Weights of a small mixture-of-experts language model, trained from scratch on English Wikipedia.
Size: 11 layers, width 512, vocabulary 16384, 115M parameters.
Experts: 240 squared ReLU neurons an expert, a sigmoid router.
Training: a variant of Adam for the experts, 516M tokens, 3937 steps.
Below are experts of layer 3 (counted from 0) of a mixture-of-experts language model. Rows are named router (the router's row for the expert), up (a neuron's input weights, with its number) and show model dimensions 448-511. Each number is 500 + 25 x the weight over its row's rms, rounded and kept within 0 to 999. Numbers have three digits each.
After each expert's rows: "gets" lists some tokens that make up at least twice as much of what it gets as of all text; "mostly gets" lists some tokens that are sent to it at least half of the time. This comes from a sample of Wikipedia text that the model never trained on. Tokens count by the router's weight.

# expert 8
router:515491491495462497501501504528476506491457453490523546463494533499502472481471489488492507490481509507516483510449532523495485448527481505507550553498493538473493519495501496498502552461453504
up0:489512553468537471495486517494471474496507487480510486527463487487493532495478484515475502520525485482516549511477486531483503493498478526492532498500558468487470547497554503489475498498495463
up1:495455483486483505508524527553516496522524520525488518543480477477501498474520515539506510532484493552511498503495527546430452482475484509544481498480516507472484484501490523492506547496545520
up2:500452521493509489513468517484466452516455482514492526493490544515475426478492512498506488516476492502489486533464533490477540494513465483514490532507525524479480468557518454465521498533505468
up3:473481457516506503467545490527475487523499525473500511485464507491467506491476492518484512513496503528543472544461522484470490545510526469481500488511479475492555501476506461475471453489498460
up4:508465483483513488486523504503450456501505481483483503510496509483482458519503481499486508508494505501521477491519514477490500502505510553493487513496550477509505507524499512459483498493492484
up5:507515489503507528531539495498520504491512516543458510534526514517484512516488456496499484506458493510473503507549477498465542485548515490482522479503540484468505477534542501448486488490512516
up6:545451497492514483483483485493477481543469532478474552483529460485522502483478476505518478524499500478507516466466532525513497474494452526525474551531513493470491490530529468456469541439536431
up7:481470484487565492523518479479526519524517530466479510514500521516474528470489490511468507443471475513528539457522508532479509447513476541543479486458526439476479508465547501503503493490475514
up8:534492478455482488487510513472473437551495493532475515479504523532492487492521520513553505530496512430479470518486504496480530489509452520477535555523482490501519490507522519506539505468493464
up9:497512488465475480517477519508478490493515534498527522466497518503494476516493492518518455518484535515566484496537475522477500483546530489511513522493491476451534529492484551511438515517493497
up10:510486474509506532519490501544494491523444494452513546502497486481457489541455527491476523553523511487496515505513479541458499522505506498500519493456512499439537543548526562543493524477499450
up11:505456495499483507480487503517463518498502456556455497488475491478511502539470486495511526501507488491470506505483473462488492467502518508502501488531511505478494545494470533469517525488501500
up12:505467468485479546524500478509469508498456525473499540462482509495497462536487449522486540537538507514474473437443468545486493498502531499446528492506483476521530496513483531499511500465506541
up13:525500529492530524515475560535510498474450521460517480455476525507516541520472476505526481534501531472533473548464491512434522459503518491497544496471478501458465519515482487529458496475511502
up14:467460509486454481500510541531466482522527522489447512502528459504490493540467505510499504496512545478502481522525497523477525469523540485494545472480516478503465537486491509506483526476539490
up15:491508515503490543521521541495486496516466489562542483514514547475539469507515465513527469511548528477481432567474529517492524523512474500517521447492523504507538457520492469494507559492514471
up16:497494459490531506496549487488531505507516543504493506494534525496452481471476496501519513462485503436507497508493535464508461513540430549509487520443497509488483508515514519463460549480518518
up17:468500528491517467517491499493563488534488531470459483509489509518518473526480507504475521508497504449489496497509514538472494527493494530526499502481467511487496515477497521484532497526486520
up18:548484471469487536506524505494531516472517512487496536476542503497499493509466487476493524542474542467462469514513492510487513504528466476514537513453485485474517504480512530503457512533510508
up19:504481475482482531536467556531494475518513505452503511464499467494529484486483461454546503495513478524514511495530485522504476457536519481525508501505470524498548492493484459485486493489462504
up20:481499433453498471516489506521487506487483534467501495518489479555464514457513484455496515536466509517482527481532551539450511472453441576510484490474504516500485485441463515480475529525487477
up21:454492533476506517504520503502505497532487520474477506482491541500471459458508500526504464537500515510518455537531472528471496491505507504481461545477486463524523507506470519510517496485501542
up22:509472495528530536505505474510491478490457506498496532538505499505501495501488501492518547486444525520522505553498486509512514488574485484501467511513523528514530512528478494498505487524475468
gets: "| ", "C", "M", " F", " L", "L"
mostly gets: "| ", "M", "C", "L", "B", " He"

# expert 15
router:513473473473513514516482503483506446501500478521502530477491470491486499505479505472531488521525538502529496496460536519472517530509467474523512552517532494502507513491525497494466515484465535
up0:509498489440513490491505498479491489549498488479498462495532503487489491486515540473506513526548473480470511524464502535505488520555451478560475457498519499512528507475547534534535516476499459
up1:504532466495512493497488495546526470497495494506502470497455505483466507545547489498536491490543522489514501481527492486503507471562480509529536505476525516479512521521483563519449517527473485
up2:503508536502519472519530484501546450545519508483515482478491527466494491554506507481512455471533533495475506510494484512523514478498474478486454514524467514467543499504490514541496518523504458
up3:508462497491484491467465511544479438517518504494552530501486493453507483538480509505570488532511518474512537491468457493512500513502520507491474535489500514481513503518500531534511517489461508
up4:485530492495490507505513493512506438534499525481464482501477505509467417506519524525514507472488531493511519521507476526517545505540495508482465473472495490495458484481491496509509516552473503
up5:527473471438478498566531490446483495498477478455493534486466496511477506482515514492520511496517516486511478511501511534477506498541510479483486507487506483506499571466492471535527508525474538
up6:469493501470494511511503475500456486496493490539523480450460445480494484468509486467502486521531520469480483459482478494494465479511516497508538481423523475538476538487528479531478494486460479
up7:462525491477509490508505511509540475466530501503469491465495461485460459530509496469479537511462502517484482492524511505520535551540480546517502539510491530467463491520503492463514558489458490
up8:516444462491501484462487524462488514548565525489447530484503521448467487497481479494545494552488530532552494484487464488483542551494472495485505500523528505546540559497541462471507519479519536
up9:514513491506497491495499520506490492525477515468492507493491533494497474474491489501492508478476524435540527507497501531478553491528512488507511502513503480458536498518525491449507530525517518
up10:480526479506498510500497518476477483493507553485477486469484490519457477530444499468520492548484493506541528550514526505481516517564530511474531493476447494513532523523527509496505515529485523
up11:472495473464524526490523503522488518471511516520500525540459464506527503526456522486479491546526559462489492514507493525477520475494489488532487497486508505481506507475502550506501540477482447
up12:489480481471515496517529501474524523463509471533506497471469518472527493508459466492439503502552506496462504524459472493518519441483463488490506497535499472520491523535499511515538471478517536
up13:518532476449520458502548535492534532540532517503484492513520544454494524492530527485535503509499508492504489505499526520457497514504495511542482495486512506487551520495520485520489489491501480
up14:538470495527431469504458483538471496535514484493490529481490534471475483447488514529522467503503509504538510489484489477488532488511515536446496522484520485490494516510519480516541480473494558
up15:523488448470496529532515475463503511507519504501525476528477498489540509502457493517469477498464506511499488508535545509490494497488497493532487499509473543487509504513499562507504494482524471
up16:492512491526518515486499504501494448531539474550525517532493516509480486511539514473526499511473482492491492485502520473482497512517519483539523489475452488491488538489493499528510540466430481
up17:476462498513527484496507541513528521554450541498484525529455513482525525517527525512511500492472469538513503493497454486482479512462496460499487490490490476497540518515552510487470518441515493
up18:497542493483498471488482489511520467475490521482508504467536563495499506519491513521537502513492522470466449494505517517498470518530538520539448513553518513525488503494530516537535527517494502
up19:518497495473522512487504503491503490489498503491469519462449516488506496469475477541464503532505488465529482461457545511498457506548511502533515462470496483508483486507501527478518530487509495
up20:495492539454514449493517524492495527496489515459475528480530511485512540517499535505515522456528486490462477496533487531471464514541515530518515509538504529518505537495499528507464514524473513
up21:504493551453479469496482524528526496496488514481493494510450515496525490512503518529497486492468547538486480490526535525481510463515538496487520535499502539502542500509486501465495538494520531
up22:453490482464492525530505506495519473491500487468487497515511459501515520528505472466451492528471550501534478532540487535494505481502506515494531550513517518464460541498469534492482502504500503
gets: " R", " S", " P", " G", " N", " T"
mostly gets: " N", " T", " S", " R", " P", " G"

# expert 3
router:487504459486512523501512504483524497469495463517491524529504500520496476467454465529489506524504518518534490521487516518460517467525460513484501514476519464479510505522542507503508480487504501
up0:517516480525472525502492500483467520507528487549471477526469504500526503483525496466495492510527479505493504527503505507506503557542529521503507468474487497509531484490523491510475498500516478
up1:509532450519496539521461517500492510498515496516532482472470486480513494469482499475467475522475474531558476498465517516488518513502541469536480516467507495491511559507517502496471510508503516
up2:442535492497532507533507496527490434462481517516526441494485485475448469481498482522517483474528495535487488489491515500504481479541526520493512469440474519509489487494521459498454515513486478
up3:512498475501483482511523506502491529491522469514507548517465480495499471472469524493459522510518488499476496491489510469511472512467461519489504488552544501533504532551495542492468499484484475
up4:495499519482463477493478495540466481488491509499489484443459435472504523503533463526488523488479492491499499522452472481493487504509507509573497486457469497514507488501487507536480515491482515
up5:492501485534517531515513517493498490463479463539530531518490469497503525545514508518515529519502485511517505483455548546514497508471474489449464513542483506496508484543503502483518536433499492
up6:528529480462531479514515495489502542569511501519508521488529507453452491440515524473522486506531460473517505512481523539537464521547467497503478522522507512501488516486507462512471527527521450
up7:499445513433493515511517513470506526472472506486505488494502524510437493503478494483464519513511496479492496504476524463527539502488541484488491531477505474447518494484512475467517502482492506
up8:475478519492514516479535505530548482509508532489536511520495482464503490480503509471557511528523514466496500488520458441482466507545457522504455520513511461506570500496526520466509528508490467
up9:503527483500484518482513498511499538435482529526479550525513498485523455509510567492509494507524505527508470485489548529478548486518517516525498496478517537528547497544508506484518528515510499
up10:513486529488499504496510505510513504506471476497500507498485517485505436476480478524489524491528481524520452502489509461480524504523505490473519541541526487500496484497522545494470496532511506
up11:482507480440530518516517464465503525494510463562472525498480547467464524458453485508481469467492548507521500504490528481492514471473469515532535486494468494480505561533468528504494496491528486
up12:468507482457497507500499532534521532549534545553535533470458486511433453482492493505466555489523524467447517502510519522463487518524470479473527485472443491459497466521502527493499507488515512
up13:463526526501485513467521522505471494484511492462484514500504474513505480501517511496465525483489460522560493492480506446510515524501524498481477494475494455490475535499540473478500488522498470
up14:526552461494485507472513514494525488549510516524514490499513483499517543544530495464500496479550500464444516504519518500538529499532499505471500487501467456520526486507536496489465486487514502
up15:429475475512508527483504495480487458508531476539533464494543535496512463503538504500513510520530485473460497517472470491506475528519503533501465540455475514479488484486506538517486508483458510
up16:495522485522500516523524479494545455514519508494491492491504488521538540502516506543487499518533466523496490528479532532488462532484457510481472548532490454513501515507546512493514526513480473
up17:508500518479495529504494482474526517478489476475490493516501513508535490495490491491542536495508492462515463491498497483449521497538482519494528451504495484451522518499481526467459485551528501
up18:471458542483459506504482526445505486493491535497462504471520506504473458485491527518458525486507507454462492527487492510479464491543464478513513477485457491493477501471574509532521544503496545
up19:507492523499496483519504537498557482508533534496511512482476493524475507497502475514537467549489515498499477488536503483487522497486453515508482550483510472482490511520529503535494498471530551
up20:471487515475523498478454494509479488539447524487447526531481497521527468486505477513480469498480522508515513515500499530498497474514495516524535485472492443500484549480496482479486532523505513
up21:506495465501504531540493538511502484498504544511518471495479458503509522511532489491505512510471546498522506513504501452452502526520557516496503543500539512481567542513527483524467534522497476
up22:495462492512554488507515514505489488478497522500482505456488517468479499561520479462524457500546480478492493500525508514489479494465513544509504534475505496450476480502524486542545507520506482
gets: "s", "c", "g", "b", "im", "is"
mostly gets: "c", "g", "umb", " Night", "b", "lev"

# expert 23
router:505493481527532485527514506522504485490496539437466516464528491474529492525481480468513457485522517484497483506488510551460512499501489525499475543504470466518509523499544534493492516481518533
up0:515531522476497531516512534481554514526474526527503483498502511489494505506511463464491493539492504512503489521509480533448499525523493525510493472506507501440516492492525538488520523509531505
up1:483454489549496517514475523498485501488554521461533513475461498516550486489498484489501450532486479475511528530506501480435474510495522487522484508487511480488507474466523533524489490482525495
up2:505475515504477493508501487473485529488480489493522506489533500510507507466523502525474486493532506511490488521479478455468491521513437498506481492494452438474557443501499527484492530493513516
up3:484500491490477474458514494518479480556530474470472471495488504474473510519473485483514506489556460486499515465512475482496486468482497488491466469496526532527468498524536494492512474478521520
up4:458495463490481484515495532509513496545501499487508532477510493485541483493475482482481472517479490490513510503516491481498455525500497525533526497496499499506488511514493544516480490492523502
up5:502532513469488534455477492483436521477478531530505477489517479456475478503490504501470501481493485511522486496482530468504524562518458499560493504496481490534528473511519507496495489473518508
up6:440490485466524488494525506470471498519561461483510557510521501508542482484519479463532537521529509525446505484486518488442451548472475471497486509544507531539496518479528517520492548486516470
up7:523472547499498483536482513515502510482451492512515493538490501477490494484473525541479458519468534492527487474486508518510542496473528520503490506510529459515487513495464492491532482475504507
up8:503482483460510436536489543519465477478470546470473475475541521481480498552482507445508468505547461524502466493491537457532493502514539524486516519502511486466505554467524492481512471514502517
up9:482504475488472486538501526505478506517509484509500452509495496493516530478476517536487476504519499533518519514503503476469481490473511509487561470492457520499479470428479500537525526466486495
up10:496465478494478452504504509492463533541494499463509516481467519481538485518516449523532557497497471459478491479506516473520532483469472470481477534495510499472468478494483511488529508522524454
up11:460493479527486530493561511500518456532526475524483505450486495522496501524539484509503533552519523524482478506502473521498488503529502559516486506483464494489509493536566510525470457522498468
up12:504483446459502513551509492489483485488482526507495531494461479460495442518499467496478533539511508499467480471481556528456562489517473543487460540472507477521509507495485508523519523519531489
up13:508524515508522479498523482493486490512526516511473508457530499501548503497482511495571513508471502516474456516431482512517539520465496506478502543573547492477488471498486527513513507493501527
up14:509478498511501483479507465482454490463530553529509484511462544532469510483481512516481483481532514462523526486530513472469457526484498487560492476507494506514535522519510518476546516517477476
up15:464462444527502508486503524453501463553510473470491530474510470524521471477470472463544530498489499457493474522506474541512537487543491515521454502504543519527492482494505525507514541524462536
up16:547529453494502495511463468465509468483510504518502458504473502517498459515506507476545524479470467496499461510464476471515499553492471489513509520483508484484496487496518472517535435513485498
up17:491498442512514455503489496488553470492486474461500462485475491506537467457457499470502511482520521498505487523479541484502516489552500560505486513502532511515482479483522494474473533472492536
up18:473449517520461518530490514475484477479482513498516534514491520480514479505502441487510507508493526491476537536519481536507518489485480532501474495507501486476485573495469480472507478506475554
up19:537510496496483540479479526500487478522466504491498535519500545522508478481478485505509522537487535503486497537467506527492512558523541554503530518496485485499464536498543545483514514476477488
up20:476491511515485472492520532517469499489490523501494520526507493486543541465469500525549511461516492493471506506501544495511540512504482490518526518492504519446455481486531525521524459483513503
up21:483534509490496510518490536541457510494484526495457498512517505505472501509508507505496519521492479482489460528510520517484512495555472492509494501478493543522472486504489499503505526467463471
up22:470448503530492453486458499502513528518539502455526513516497511486543491495468472491487446507462511476516509522526515526445508477470520548486508455527508510529538519511489477515467516439510475
gets: " (", ", ", " | ", " \"", ", a", "("
mostly gets: " (", " \"", "(", "\" (", "_{", "a ("

# expert 17
router:481472503501542513521552507523493434535466461504498485525506493461457512526467463478516485492497545501537490517523527536485486477513485496530494547502511482502482517485537518501495504501504527
up0:479460532519515514473490550520522482503461515520550499530477482509485462485539501509513508520491466461512497498517508523490533552483467496466514502514451474543476463512517545546496469481523461
up1:546486522443521484514506476471497477497531519476471476476484503478557523502530486474466524488517508518501542480518530527514472465554518504480498490492456498539499538492498488487538520552517484
up2:528461517510479480510485501498498539486479487479547518501490469461502531538470480517553475505513529491500492499512486487511513512484524498491505545484493465524511525509558505526531515535516539
up3:525528476482504541541490536491494513529519503520481496465466475491508432529445517494473464469500508477512489484497496471469502494535479481480442495474470505490489552480524497517462545527484508
up4:526509482536535500507517512492564500504506506487499477503465502497511485445508499485517499523470514476467489534482561505480454476496489519507522443506460482479521486499496464434493539477459484
up5:486477465514523493501496480453512461482493511521511491478503460464487516551499511512497454512472511473476490501511499491486489464495488569528485494526539497468480498523484516513494495456491490
up6:497486502491434511472477499483459491545510485507472497490509491501488528473508456480521471538461531512501499456533478515479476494483474499457506503495431499515498546481573492462520483517468511
up7:516538526470497520477480528489490451516499493487523540466503526479495473493500550524522434474514507487489472545470524523484447477520530476511499519487546481525480513523507458491443464518488478
up8:524520496520494517516485493453523550492547490517486513502522507514509503509478507486471483465479469507489513490495523492487494459532493530523533487471520470470502554480510468540487521533525528
up9:537478501468535518499515552499471498489495544475533513483509480508492506510472541508516473505514456471508448497485489462492514502526477501543501468449469537524536505506503528519491484505515520
up10:532505467511505531543515486478531489503495485525473470499511469487484459464455479519449502474482498469486512543520566512502523512539481526512486498509555493525517525509479502525489481466479490
up11:563450533483513519473498511509500543550518515500542490483507509484459534550521505440528485517496523493505480494522477507474541561472462497474497574499487489444536512464515531488514513513499507
up12:477468523456515465524476517457523469502513547529501522484525478514481471518541498463524483490486458461500490500527526510473521503518477486486457472476527482536470510470519462520475556525495499
up13:500484428510497465518490597504534471498502480489473515511487504511488475520463504531552449534482520465519468527518568534464535514501493529477460538470510497516523470448495550481500532534537497
up14:501460467515518537507510548503502491530487504488489493435469550488479539463450512470556478480484517508487491540494472523469473488560508493465491517490473456508512488461524559471462509497538494
up15:522468475490497529496513524491500524488523503518474539497443478498496477486477499492499459499492540481488455530479492491495504527496498505543509560527500516496513527464479517518475554488506493
up16:498437483535522519527517480524512548495505521493477506481488476490474535520485513479495492530506507520492517519492505493478469507484532492469528488487487491453497464472498478504471503483550484
up17:518499488533526480503477511470482512491475479509509488504517502475495533489502489500560465478513547512485526545546478480499524533511514522498483497465448513477512477513560504480451487522467513
up18:501538488482514487492526494495505452516489537499465504468489454480530499472502524529544487505498508488468460477510540530498465512505473479530471497514514501512527539446542471453472532500487479
up19:545487471486460529463488463472515495478520533540463474503481559485525500468518507522466554507495527477479572470547525478478489512495506508497502451492481514481486517497487480493500468480522494
up20:490478517502541525525483456511530527534499509519469509518518516485538469466518501451475511508470551512541507522495484541468485537499470475519469531519515483513501528502476525462497510527492504
up21:472485513532467527503554497446483463502509475475549461485486500548503528476454514515494512488485554491513507514525508513524523488517507465541468516459496495532523492514540507505494458511499463
up22:506525530498515522506483504476529443508505501469482487476480515512479490502548490504510493468480469532512559476501455469487479540533486543521515550538472484477521508518482447477496521515520534
gets: "ed", "in", "al", "e", "u", "el"
mostly gets: "in", "al", "u", "e", "t", "ad"

# expert 0
router:508475524449469478501527472500524484512443478490514486465504537514521503440470466474499506501490538472481504474439495515505491516500487491529447531531495501472485523463557499517507530471508520
up0:466485528508493518554522477478498420504483500480489458498457552493503511457504501528499481510506526495526518501533499495492470516503487526496517466514480500506537517546457513480446505484504525
up1:509486537492490466464502446545490485472477528521462507496500515460511479494532464500496456475506474520455502462462490486503501488474500484526438545511503494521477518554547482498526498555481472
up2:488499522518497489521500499470486487498478502520496457495498493515475442505475492497513527541504477528514468497481501551530493523503464523477477542498478498469487513509502541502527523512488483
up3:546470476451441497489511505486500473514539499541528444447488529522487444454498523474527486484482489539527488504490520515483490512462487517468468470509478500451446491535455529523508469507508501
up4:493486478534521493562482474529495466511504536497488485512457519475512492456543495504477514488471489515496493525502524501505535471485495466478482514503493481492520515485547483512525536518477501
up5:495490516526495460457513459463508464462494533513512501515457494528543489484453531463468466495512554510501511475466499488512474476525490488485508489494459477483474531498477524458490485488482467
up6:505466468472450503510521519523563490458443464472506500482493551477530496509482529515528479500510504519533531478484493491539497499492513467528485495517508472495460504494544486447493545499479501
up7:510459499458494445494475511447494514538443507509484520485484510469511488512436510509439499482495542493465511485495489528513473501474503532506487503524535511438530505477504539543507550502551528
up8:511528483498469536478487476516521440488515518466471485505505504476491462502523525479471488488499495448472486482522498556503515514482485478518465480538496476514504475510552486456511543484473477
up9:500458530493525524503467479464478482496481540458520537526503505554507486538501453532467506505515480494481517511455486506498468506487490531493462472500519480458485545497523502516511510524503502
up10:470474520450500495476535489534521484533529530473495510475488504482530476539484506567489469462546471465490480487518505532528532494506517470479516538524500524524477443511508506491524511487472502
up11:509536494515471488489515505459519482477520491504496486532543500469505515498525480488533529457514531498488497493475515508489473498505508497524460454538510515513506524483517561447506504470514535
up12:440482481447486516484537505493521525461489512501466528524519523502477509510497509499465531519513525523493491490483476538535499491511514468512476475511531501531506551519512540505491497499447519
up13:502515501493487450496504481494522470490548496521491497491503528493516478532503471506531511490484489508501447578432502495515498455526468468478441534532515507560527557521483472498469511525500533
up14:480484532499540487466527496481484507516495477487454508486444501539531489506494559512459540495529538512480511478468494502452512485532496499497548472511505475518520524507450515492484487512507483
up15:476477491445493522505485498451487478480484475477525552494519489466498469477506491482486524466542493526492522500507479479442477491466522553506492487469558545464504574428505543529483510506482522
up16:480518493484531507501528475500514483489483483531477472486527482487513498513431530522504507564500540521455501515501467516500510454532450505508514522455499490464543509479482463467496527508488503
up17:510532499486492489538506554517476494524499525468483494528524490512471462497504521534473517508516494516535449533537475484485504461532500483491478503459477494486490508477485542516545493534482460
up18:521507485503472493501468498534502508517488485488514522485491474503507521461492478493510469518490542493506541508494535541512527517480468500524477513484475501492512512436507483514562509506501564
up19:499482468477497494565512467472511496516456504475528484484474537494491498512486484505521488498526476512500453465518494533522442483478494537508475541510479504489474492424518496487547488453514559
up20:500456522496481496486472509467505543460472504508496512493506496504477533474516465524452504513484467544517509510469530543516491529512481479550497527489549483521455523505544483486471506463495484
up21:479493512456491518531527441472469451480482491539544450532501536470530471483497477462498508542508496495498486486464492515507504492497514533440504497451508510484471529507557460516494521497499505
up22:506523553463475481506497580513491497509509452485464457526513524492484500484505479490494473511504508467512478462472510498512502480504497499465461454532506515525504459546513499465508502529520469
gets: "\n", "ov", "–", "ne", "se", " De"
mostly gets: " | .", " med", " Trin", "mar", " | November ", "ne"

# expert 26
router:507482455468521514524520518507522502516495509474536554499454458523484488527468472509508503521520519521500458516468527522448500468523503540526480560521514467490544518485483515525493505491502510
up0:469479523508482474540505552499478524525471503476491476518469458481489510517486499505484503502511544512517471542481498483466552509497497496524506504514482499495472498480526525491457504535498473
up1:527449478497454540520486497483492477518535494514514470514480500474481455476449524543539506498506516490476519496449480506493502485493455489520505537494514490456524508488550496470519494474488456
up2:521506527487526510456547531491500469532477506481505510515467516478512427508491518508473509488534513489521520545474495463479486517483515498526514515524469498481470520545534510486467510500480528
up3:492503447481540485487485484523497501507485494519539468503471459484510451501507506488525516489507473515476499463488514543487512487463491517546487510472516483508534531536487465515520503520503510
up4:493470496504485533515532518468491513510483550540494529448492499500477466471520477493518472483472511505511486465475527494459492496526483529550505531479528460476520494482513481535443538508511501
up5:526509460485486471517472458534534497481488502530512526473500470525491514516532519487495462487525497484477548512481517492480532445469515530499466557490510500437519526541477528507483510518498494
up6:478533488482469483498509455509517501537525489520512512471476524518495474507491487491495544462486519542470521528466488442459519446512502539540467479515501469504489489476483507486470464506487541
up7:529501538454458540501508474521546528501452538513509488509512481526505469517503470488477486501505474498490524514517525514487494457540502507541490525518558470511497512501468540527479483494482531
up8:527437451490503511493481505503506518496465513499505488482531507500537478544507472558538551503512539473539482542451500498497481482491469517579484515532508518524483518496470501492475522525525500
up9:537516500462512494539494538502520499501520547529493535486475493503511459533538505515516506526476523457445485521473528492530479514487467473481534497500524502460463537464523533545490538498511517
up10:545490515475461478485490485550476501512524482481529467501537503503482505523458499512516469531523499447511473488477504522485517497551486519510450529508503491524513537473474474499504515479492486
up11:507473481517534490530498507511528497493461500486524466454503475457498498487521511517532491538516490502531536460501485487456503499475511481526503529469488515498553523492516493493464524507525477
up12:486443465485519469507454540520542462501505517511494488484480479531499462533488519492510494489526482495536480505501516524473502470510484490478515484494524494496513489459495491514521512466528475
up13:536484465439522484506511527530520467499502527519465516484547505487503488494493494479493508497514541483490507461514489515476476476502478529492513542526464468534507519466501492483521485541510514
up14:519523509480463501502504512484453478474507523458503516508544508526512497449509459526483527473475550450547499540441506524470517509542509539524508513531486494519498490531505551456486510518517536
up15:569473471494482476500501544526505488551494497525519525496509434512501486499436490512509516528533519528480504516493502471455529518562454472517512518505508485499456500463492507504474530510537500
up16:513459482507476541484459515494520509483528522479540530493528486524554520518511446484553537486484522498490538488508490479523496517514547525544507529457475462547553505480468489533465517483481460
up17:557503430494480475524479547487497459511415499541484535501475490498450505517529506527491515467538483499526481517510488556518534511495437486459526514523467515504527501504509504523444500525509462
up18:500499526499497501535521542500487507471493466440503469468513477435477434476486459529541511485481540555492474535471459432515498477498487547537470512530499494469497487542524486502480509524459504
up19:522452541506546482469506481529523521479483517486536474533497513514541481481506504518484483515495502469494506516507475467465538539494530510523481521547453456529478503489466501487541557477508525
up20:517488492467484508454486484501497468506490485460499527507484491474534489519465500494512507469457469482469516491504459509514453526539462520533532461489502471408528475481470512481507485478490458
up21:497472499492481486480487484520529490516457496502539527478521501481484510464534511526478510512524518509465549491531521534482491471536514465513530544499556497452530527520488505468502533485498486
up22:517499482482470533520530543486466489475481536505487483509497519516502504489485521480522510524494513525530548501441479508453501506524489521524525482469533472487497508486517501516478495494515484
gets: " and", "-", "ic", "l", "ag", " or"
mostly gets: "ag", "ic", "ac", "_", "id", "ell"

# expert 16
router:487463484483495472558526497488513468534465529467496488510476527500513472503503508480480443496496486483474470476479521489512484505509491500551518510503517459452505513502524497523486519472533538
up0:455485487550494494505476512536490505469479479480527494483494469536482491527522519514509477474505500498515456470525494531499465433554513474527486497462525520471480518507528465548450504474470512
up1:468470480497479534558466481496512501517508478488531482506517491493482490507503517507491504486539497499487500483522478481494484485427503474516496509507524532507447510492527549459525505458484500
up2:459513519509449488494510484520525504497487528544491516480500554510488488516504480504454517497460502458479464499513546527519516445507474523547510531470467458483500526466551480464538526507534524
up3:543501527556472503502481470518521517476533504510469502510503522504487505478503499509445458531500500499501495540525531506441499533494519525475500507520498456489474514493494513479463506454502484
up4:509457489467540484493491456498486509468470502516503485496494503502510490526452526510475499517513506478466496501509530539485496493497487467461499501503452513505494478526493495524499468464533497
up5:497484486496521509481473517542500470465457475528534523510495517528546515483503515499516475528542472527476508482544508481466510472479475485487472503526482529526542470495502513506527491489501459
up6:525496507503488483512561480538513497495465518497531472471476489462503497504491490496480507517488469526479473493446536473478487508495463495529501482536475531502508506475536510524518500473465519
up7:498490507483480520513477491495533453570420448492538531527461521474535491476474490510505477483528482496471520494512490500491511497500462533516470538530471507500497480512481477457515440489533471
up8:435503519510539502487512494476514540492499526479504512520491515490460519498498551509489477500483494507539485427534531532496546513509456484488532526525492466505514499457541503500489540499483482
up9:508488496497462507500509511537491469479476492516492484503493484503506514495519536511490451516543505453526493537520505439529504497496516484498485544523521534511479532533520498560502537470510531
up10:480475513506486480501530487470497516551488456492493511468535477450496459507477498544555519509489494539504491448510503468538492523493446543528512487499507493495491512498525459457511477473508510
up11:476512499477495486515505482551489487503498533480501489504493466470526479505512554485537489471510506486498470518532532495521513517519534485534520506465488517468493467487504504519448548481517469
up12:444522499521497495525523484511501485497461538509515455530537505476473453517514522473496542505473534456486502484491485502497504488528505478512499500559481498484519499540515522488526486526468523
up13:498491466537508479498531542520551512549477483534476501522496491495494523513448473507491497512539491470455496456490529484462466485526509484530554528529505482537479532532533503473461463452509473
up14:490441504529575483494536494500499478551510487473504475528475481529481486491462514484470508519537514463555469476499556519507493535475486458510463557549491492536529454471545477498507506487493448
up15:506533493529483512457499454507512467466500499491500488461459512500501454473462486507479497478482478439480510523503520513519508537522464448508484539483488488498494499454536496508474457527477578
up16:481496480443498508494499483530479500490478516466488470536505493524511462521446497497501517475536484469486518512506520506495484491506549452546465486496508439506542518469507545501512521508519486
up17:537516509433478492532480521512485532513493482485485503508455481561525493510518523467509468491519521512496431519465511473497479469517473505494520504524497503500519515527478523523536534477488515
up18:511505534531506513528497462472504482439472484527525489541484487474553480509442469476474447465537485509491538506492523522503480509489467510481484478499527518488510514464519468465529500474546513
up19:497468471455527519550509532473489485514531536463495558486532478484513479493499471503477528463509542497485521493504484528495495514561513474466521515520523504518545521519490500447560493464506472
up20:511547487525534505471496492535489455527505507538501486498467479512472463531449462511486494536544492504525488472511517530482458523511519534553480475508539486485504513483523512448494474498465509
up21:480465491487494537541518483496500509499538514499507508493505555514511509516515501482475521503535510447507475505487493486484503539494511504478527515520501477471501519527474529459542545426507522
up22:526469523513507464521536520451507478563518499486438482503487491484475458478517508523489511469520536498493471458544544482487557529488485465513515516507503481513533519468516456503481498514518519
gets: "\n\n", " h", " w", " m", " ==", " no"
mostly gets: " h", " no", " co", " most", " very", "| Turnout"